{
  "n_experts": 128,
  "d_expert": 48,
  "hidden_act": "squared_relu",
  "moe_layers": [0, 1, 2, 3, 4, 5, 6, 7, 8, 9, 10, 11],
  "tie_word_embeddings": "early",
  "learning_rate": 0.0122,
  "max_steps": 5241
}
Below are experts of layer 6 (counted from 0) of a mixture-of-experts language model. Rows are named router (the router's row for the expert), up (a neuron's input weights, with its number), down (a neuron's output weights, with its number) and show model dimensions 320-383. Each number is 500 + 25 x the weight over its row's rms, rounded and kept within 0 to 999. Numbers have three digits each.
After each expert's rows: a language model's description of what the expert responds to. This comes from a sample of Wikipedia text that the model never trained on.

# expert 2
router:488478489484471506506467500534483467532519488542499530549493472495510518471537474532467512507485521456474495529473531525504496523471471479523503503470484480525508511472472522530502473469523512
up0:514484503520503499529500520506560561480506540502499454481469500506511499513483524529521484502483484485502494506498477468524503502507474508481495472505533550479477482519482501520467527506516468
down0:483452506500466451525504545527545483489525438489517468524497465528482505498527485500479538484490523521515529461498503485526477543510556448493527471550453494532486465481495503479505508443543491
up1:487513441525440520527500496492516525505469485487439522487502490507484478490468482479506528445489515503520529535501467493536508500481511495490548492514488515528498488499528414479511503520485546
down1:516504490521474488476505519518519494488522475487488489514542499512455512495480470476517552475451503482530483508469530527515467494491478478524491448533483489494521498512489476484509498514526503
What it handles: Table cell separators, line-initial pipes and opening quotes in tracklists and tables, plus sentence-starting In, He, Later.

# expert 22
router:492473494475478488474479492534472480543512483536511531528482490466495525470533471539469509512486521468488523515481515534496482509462470464532490499479493471535527530476472516525500472464519516
up0:509487516498490487524526513513543539469513542479511459472500500496492491520483565508501480512487479480513493499498477472503507510503524491495502461498532542466486470502500507510491506507470511
down0:508459491489502467514497532524534486472506461469529489510489463533501529515534473500456528472472513531518503472500497499516478538512538464509538458530478503513462465508501489466493495450533503
up1:462540426463452512504494474484511524460519495513476509491499507510459532525468448535475510460477481485533502541534443511527512486444510501520493473470510511516488490482495460508470502521490556
down1:526489471513446481478521521499546459510534466511460505498501473526490495493483439496513479469469509507506502511528545510500505482531531496501482498494483475516490457536509478489495511476482553
What it handles: First names and name pieces (Jim, Fred, Marcel-o, Pav-el), Slavic -ić/-ović endings, month names before years, and pronouns she, his, her.

# expert 5
router:465464493470455510472459501523472475535512498528514513527487480475511522466518487525481515521489531466500504526473522528513486533478463468540496525475487483543495511470469521530505478480520525
up0:520493474513491520524551489485539534513492519490493456471516480515493525528496500481514465495488497487485503518485466477516476510516481508493510470508512569482494481505508517523462512499494479
down0:533487493483466448509516499537504500493544481485531476514496474518501522520536479488432550504513522510555524511523496540514489508482529517517506490522472509530484493506463500540508513487524499
up1:478504429521468480508494491491525531444487489508447522490533519521460516515476493491520517461463483485530506501517451495523512508484522491509540489518508497504489469497481445491500493526460555
down1:492476501530468475500499503495495471486540487499460495534534495508471504482440420539512501489464517480550502482497520531519491450513519477528477451484480487470484483537488497481488518497505550
What it handles: Digits and spelled-out numbers in counts, ranges and measurements, such as two, three, 12, plus range words like to and dashes.

# expert 24
router:467467503478466520456459501533480489526507499525508520529493465490512520463522500543477516516495531464481514522462529535523490531473473449550501534471468497519496525492455533525494474470516524
up0:505504517520496492494524535510519560465507567488501466474472516511508485552480523501521494473486492483495485501499500487509507508490486505498522487525502538523479474492477483504502511489502485
down0:505473500489474446539490535515535496470511438486525499474527471543477524525534484494486507480489489530520498453515510508531491547519546471506518460526483481522468470485481473465481497462514490
up1:475526446506462493477510455487517527486480488513453535470499507497473516505492486508496543472475482502526494525510446525511500482495497515505545513501491511514518469499488447485482514511495524
down1:509492477540481503508490511519517463490514452505475500510526475520500483512474448544517498467456542470530514496497543526484506453533479467535423480521478499512514464528494480502493499490460538
What it handles: Heading markers "==", commas and spaces before years ("May 18, 2019"), opening quotes and parentheses, and some mid-sentence verbs and pieces.

# expert 43
router:503464503491474506494462506511474472526515504511485531547492459497502516473538484525480539520482522484487520540475533531464472519483483470521480508487503463531522547471480523515504464471524531
up0:455486512502477482490520539491525555492464535539487470484500500547534487512496510529501482497512479472490502536459505474504498490488515493508506472472510528468488469485490474491464499489482494
down0:474481523524480453518471496512540488517508439492510458516500500539493509512521497475471530509485530532524505405528500501509498513521522470516552462574488505528501467512474538481522490433559495
up1:484523464479469517495483483481510498476490437521508526501517476507491480516504507478507553465449500520512514508506471434499507528484498507516515465492494475526521491469499439496473515565482557
down1:505482498496515493527503465525543506508511486519484494502547469507477543488457459528482487462501502472508507491483498521483483472523486488551459432506467504491497503526527503484498531480473513
What it handles: Suffix pieces ending words, such as -ing, -ed, -ian, -ist, -ible, and adjectives like professional, local, official, known.

# expert 62
router:486472485481479485483477507537487460546512502532489530543489467488501535476529485531471527527488548474463520517470526521492490527465465455541498504488480483542520520461468526536498493469525518
up0:503501510515480493537530509508546523480514537504489462471494502512505511537488522516522487490463495481501505492486495483526519470485488512494531446503520542481475502495498498529470520498516492
down0:508459527486461466533508548503559489480510449482507484522509454513508524498531482497474530475471517535545504458497509498524492531533547495495528474545459496533470449477490480488504522430575470
up1:504520467503472466499488458483543537483496486521472540469513493486494479513485492478477540486449503520520521499508481513459519495467529507513540506476477482508542495483519471490513511500475525
down1:485497490494482479502512520533497460489522479510465486515515472489489503517513470524511484464419536486511498474492521492492491484480490469536448427491457483474492465525536473484509506507480524
What it handles: Unit tokens like /km in population-density lines, table pipes, years, digits, and words like win, won, such, next.

# expert 39
router:468459509469480495486497504506469457528515493511503530533493488497512529481522488526473516518478533480478506521482528520503492521486479478541500509488497472528517537480471494516524470465522523
up0:497496504490476485529514523519569550473505543522487488478485488519501505531491532522531495486490507470487495520499512478525504514509507512456507447504526544499497506515485494527464520501475477
down0:507446504496471469531495539522544487503504453469528498507504450538511503508552484499471552480477529553518509468510495502548491549494556457501508457548459478545464457488481497490480516445531487
up1:473519464515491489491504502481495494459516454520472535499537508509491510505499457484500496436462494503517559515518486499520541499471488511513471462476515510530503481481477437475492520522486536
down1:544512490500501502511486502545512484480521471508470522506517465501511523494483463544517482495488539465520514490527475533523469477524500504514434451481496483474506465536518488526522527506484529
What it handles: Adjectives, proper names and word pieces starting names or titles, such as Royal, Polish, Golden, plus numbers in stats lists.

# expert 44
router:479461495476465495489483484531483481532525486518509524542506475499485514462538476544467524515486545476472500525470526544504492513449452483535489526470475490529518533465479522523508483469531504
up0:493493516492488470530533524505543542506492558527500484474474468500491479534490526513527493495500475465489494498475489466520504510498493515483517460516511539495485495494486506534491519508482482
down0:518456512497480463535496526522559477481526440485525488527516452518506533525540496491480530484481510535520517443514500500533480548507549454513509481532475496527486458496481496469476500425534492
up1:449507445522486463486492455478524550478454499509470519474540497525500507493485485508486513466467501506513528505485483483522514511453515500488537496510526527513512496481470416503514491528466514
down1:501487459524501512488508503532523456472513466523446493520532472476479480528472446525516483479485519464512511452498508525502491447509495455509437484517440507501521493497506469509504515526484511
What it handles: The == at heading starts, — placeholders in tables, title words in awards and organizations, and text near species lists.

# expert 59
router:461451497479450488468478498519477467537517478504504525538486476491483517477526483514462507500482544497478540529488513523520476490470462456535473502471468484539532523467456520519510459463507508
up0:497501503518476490527521536493549537470487537537491473480469497485497504537487526499527491482492477469473501484491491492524516479497492504491501470489550529499496465503492498536490511508519496
down0:511453509482472445529503525518550492471512450491516493473518459540482526527517479482478536463478503523524507453515522495535498530516564468509523478537486494525457462499495488474485505449521492
up1:475519423494463472515496470495529499480493479522449523472518494528465550524488483512491545471492484508540497508494451504507523466478511490519524514481496503528512503481504423502501494533479519
down1:482489489512467483502529530527527488480517470506458528497529476525499515499481448529506506496469525489517513477474510529500489447515482483529440472487455513465508465544502475505489541489473540
What it handles: Invisible marker character after geographic coordinates, before the slash, plus inner pieces of rare names and taxonomic terms like ican, lon.

# expert 29
router:470463490481481513478470508531474472530508505537494532542495457489505527472522503543483502510485523477487502532481515536524491500470476477516480545486493479536514527453465523532512467476518505
up0:503494503509493480518522523511547549481490541513495472466495496508501507531497532531525491493484494475489497508489500459544523496495495512474505456505522554502494477497486507523475516509488463
down0:513451505497465451525496524520562489483519446487522494517507461518497525511541496501473547476469519530527503458505499508535478536511550463502522467544470501518479470490479498484492507428552496
up1:474510443500468486505506484493520533470481489500443531480511502514482509508466485513486517464466510497521507511507463504516516494474526506495545506514490509521493470483498435481502512517477537
down1:518489473549474462510494502527505487481541456500462530512534476487502518496474434530517503474455520489522519486512514535487470475525468482523450468509455502496490464523513481493504519492496548
What it handles: Head nouns ending proper names of events, countries and institutions, such as States, Olympics, Championships, Games, University, plus following commas and and.

# expert 54
router:471463501471471491475477505516467481536515507524521521543499478493507511454529484527485515527465542486490516520479525516509482524462476470526491507465482472534498505462454510525492478461532508
up0:517500492507475502524548495508545528480506530518515475479488485490489503531508515520498493501487504467492502492492493469537520496519502490491505446490514557497495495489499485548475523504493475
down0:488465508495466452511506507506538469476526447486523495526505464508503517523517489510476522479468530502527518471502503501541479531506549469505513480546477509531488482513460508473479501441564494
up1:475527464513475483494499457496518542469488491516465502468514499507491507508474480479474525456498504509508523512505452490525515507477539502498521480499515493543506478494514429472513495554483539
down1:515492460524461470522485524486531479453530455495457504510545486502497494481500446521529505481445518482523514464498503518488480476520459488549457471490463498491499441514507476493499537527453540
What it handles: Nouns after articles naming roles or topics, such as member, singer, mayor, author, album, design, plus "the" and roster table cells.

# expert 4
router:465472506474480487501456510517468468532505479505507523537482465479515513475542463533468517502480528469501513518491524531483478528473468457530515506471473460518506521463454531514503480482522513
up0:484509488511513488532516516499576544478489542521499478480474495516511496523493520515522487498490490492495496482482490471525517483487517507488493466503534542484478489499487510534473543509489494
down0:516472494484470442515514516542547506484507462491531511502531427511460498513550502479484530491468515496507503450499499485534477548513522461498510490564457508506477462481500499511519521427536505
up1:472502424506451497509505507472513530468488451519471546491534522525491482499459461515517531472489514491538504507477481504506520506469496479515509481512507502517491494513517419481522508515472536
down1:506528457498486504502508484543521466518547467469445491507541493499480492466472434539509514465478528467564525503538514558513485450487508451533447491518459508482504474521480500486492523494469549
What it handles: Word-final pieces and content words in descriptive prose, e.g. -ical, -ically, -ational, -iation, -ment, plus real, system, multiple.

# expert 63
router:481453478478493490519494502543467470530510497531491518537481494476493533468528461545482527521462530465499515524483515533509483515491476449538496526469488479524515539470450524521508480479512520
up0:512510494498472507552523518534563550475511530518489455474494475517513511513489516513546485475479501493494488523494496448543498508496499517449506449498508535500495518511478493538446535536491482
down0:513455499493489459532514530499544500491501460481530501508497460510500506499552486504474553471472511532522510476503505493559488548507550487507521446531457493550483475504470508489514516437535486
up1:474521436516479476483496498491531549476494494502443525478506485520478506500446490506496517481480502524526506508509457494500512490462517485499543508516488507505514481490485423497504498525486551
down1:514497488535470482516509507529510489478528448518435523520532478516499501495472428534529511477456533468533520470497534534488490455519487492537446456502465481488507470549499495498488535489485551
What it handles: Commas, periods, the, and, that in running prose, and adjectives like own, international, local, popular, official.

# expert 18
router:477457506482456513468475513529478483532506507531500524535506458503515540466531489544465510527477540475475503535485526531527511510476476472525517510485478492526507522472460516536509481470515511
up0:515503510515487482524516522513537552476485530513497478470497495511503514529493519521540474483484488477506489515496502451538529509494492506468514452505510559490489479502483491514480523519488474
down0:512458503506465475522503532524545480479514432487522504521509444530499513501533471490472540478482516531531496447506503496531486534521537461508531474538471502516470467486485504478481505438538494
up1:475484466508440470519503476495491522482486484522471523469504488521496501497471479509516528484492491494530504521540450498506545499486545507512535508506490506534500458503510435503505518507491542
down1:490494479530491476513499497536504475483518451510463508510522489488484510482478427514496529482487514493518513488499525519486504491493488473535462451497463518488499474511511518503477526481492537
What it handles: Transition words such as After, However, Following, second, third, the "See also" heading word, and number cells in statistics tables.

# expert 14
router:481469500476481485456478513532472468529528490522514518530492476486500518467529481551482519506486514472479521534474525540529484526472461467517494519470493469523524524465457514535514476472526515
up0:494504523503491494511533512498549565491507547504503480472488496509509508539507521536511487504488507469484504505488480462519526522496479517470529440483509539490490483503490505532489519496503466
down0:517460515483481464533488522532551491484528436475521489500508446528500520516527482490477535476472518534519509442511499497533481537513550454510518471539474497527476464488492501470489505439527482
up1:509507433511444467525517486467525549460505484535470514483516496508497505530475531485498524496489495508508504491499468508541507483514527487520512497519502535515506466548479442454523496532471532
down1:504490487538477479495509494532500448482535462470468508549525488477478494501462443523521502506454521490524533477506517534523508464515484488510452446505476498476522521551504468485506499497494560
What it handles: Common English first names such as William, David, Richard, and year prefixes like 201 and 199 in biographies.

# expert 3
router:494463492478459506493468525531471459535499496522507520547482475488491516469545483532474504524478539465477508520478531539500502526468483474531503519472507457529511517447471513510504479467526507
up0:512493497466480499521524502482531521491495526527493455482470519491504471526467549523528470470477484481492530524484473470519517488528501520473509460515515546489505494494501484533449533491467478
down0:513444502488482483546520508525538503473523456486520499499501471513503516501532484494454530457481514535534519443505491505550492550510567483495535473531443498509470484515488479484498510414550516
up1:477507445550466472509494486482511520470492507503443532473505496533477514499460472520484515463469502493519506491518468510512514502471516511510541496521494535501518465499488429485524487536476550
down1:509471478536469477512493502528512459477529448515460512509545480498493493501470437539517493477453530463528533500487500521506500475497489474530442452504452489475498484527519482504494523490487553
What it handles: Single digits and year prefixes in dates and tables, such as 200, 199, 0, plus abstract plural nouns like elections, rights, groups.

# expert 16
router:486460507481489516466488492509464457519504496513516530540500473501517517465535491538470524515465530481483507528480521539509487519475476463535497507475497478540495509475462522526509484473531514
up0:482478529495469484530534524522553547476482546514491483482476481489498505530483542517524500481485464488513483512494504464530507506502501505489515446525522530496488472511472494531488516512484491
down0:514433505503466454536490527508544484482521434481515492523505463525487524517533485498472534482457521536526501454521506506532470541501533434511511483543472493516473460471491500468492508437536494
up1:459489448484460514483528501499501545462482459518467521482511496525474482515493487489498527476440492484537505513526482524507505490481492499508522472499550520517516494506475447502513503535462518
down1:506487476522506502526497511503515487475501423524459531525502451482486511488465435523530533474455529457554532481520518509482479491514494484550444458511455496531505480513498494502471535511503520
What it handles: Mostly "the"/"The" starting noun phrases after a comma or period, plus broad nouns and abbreviations like war, industry, US, UK, $.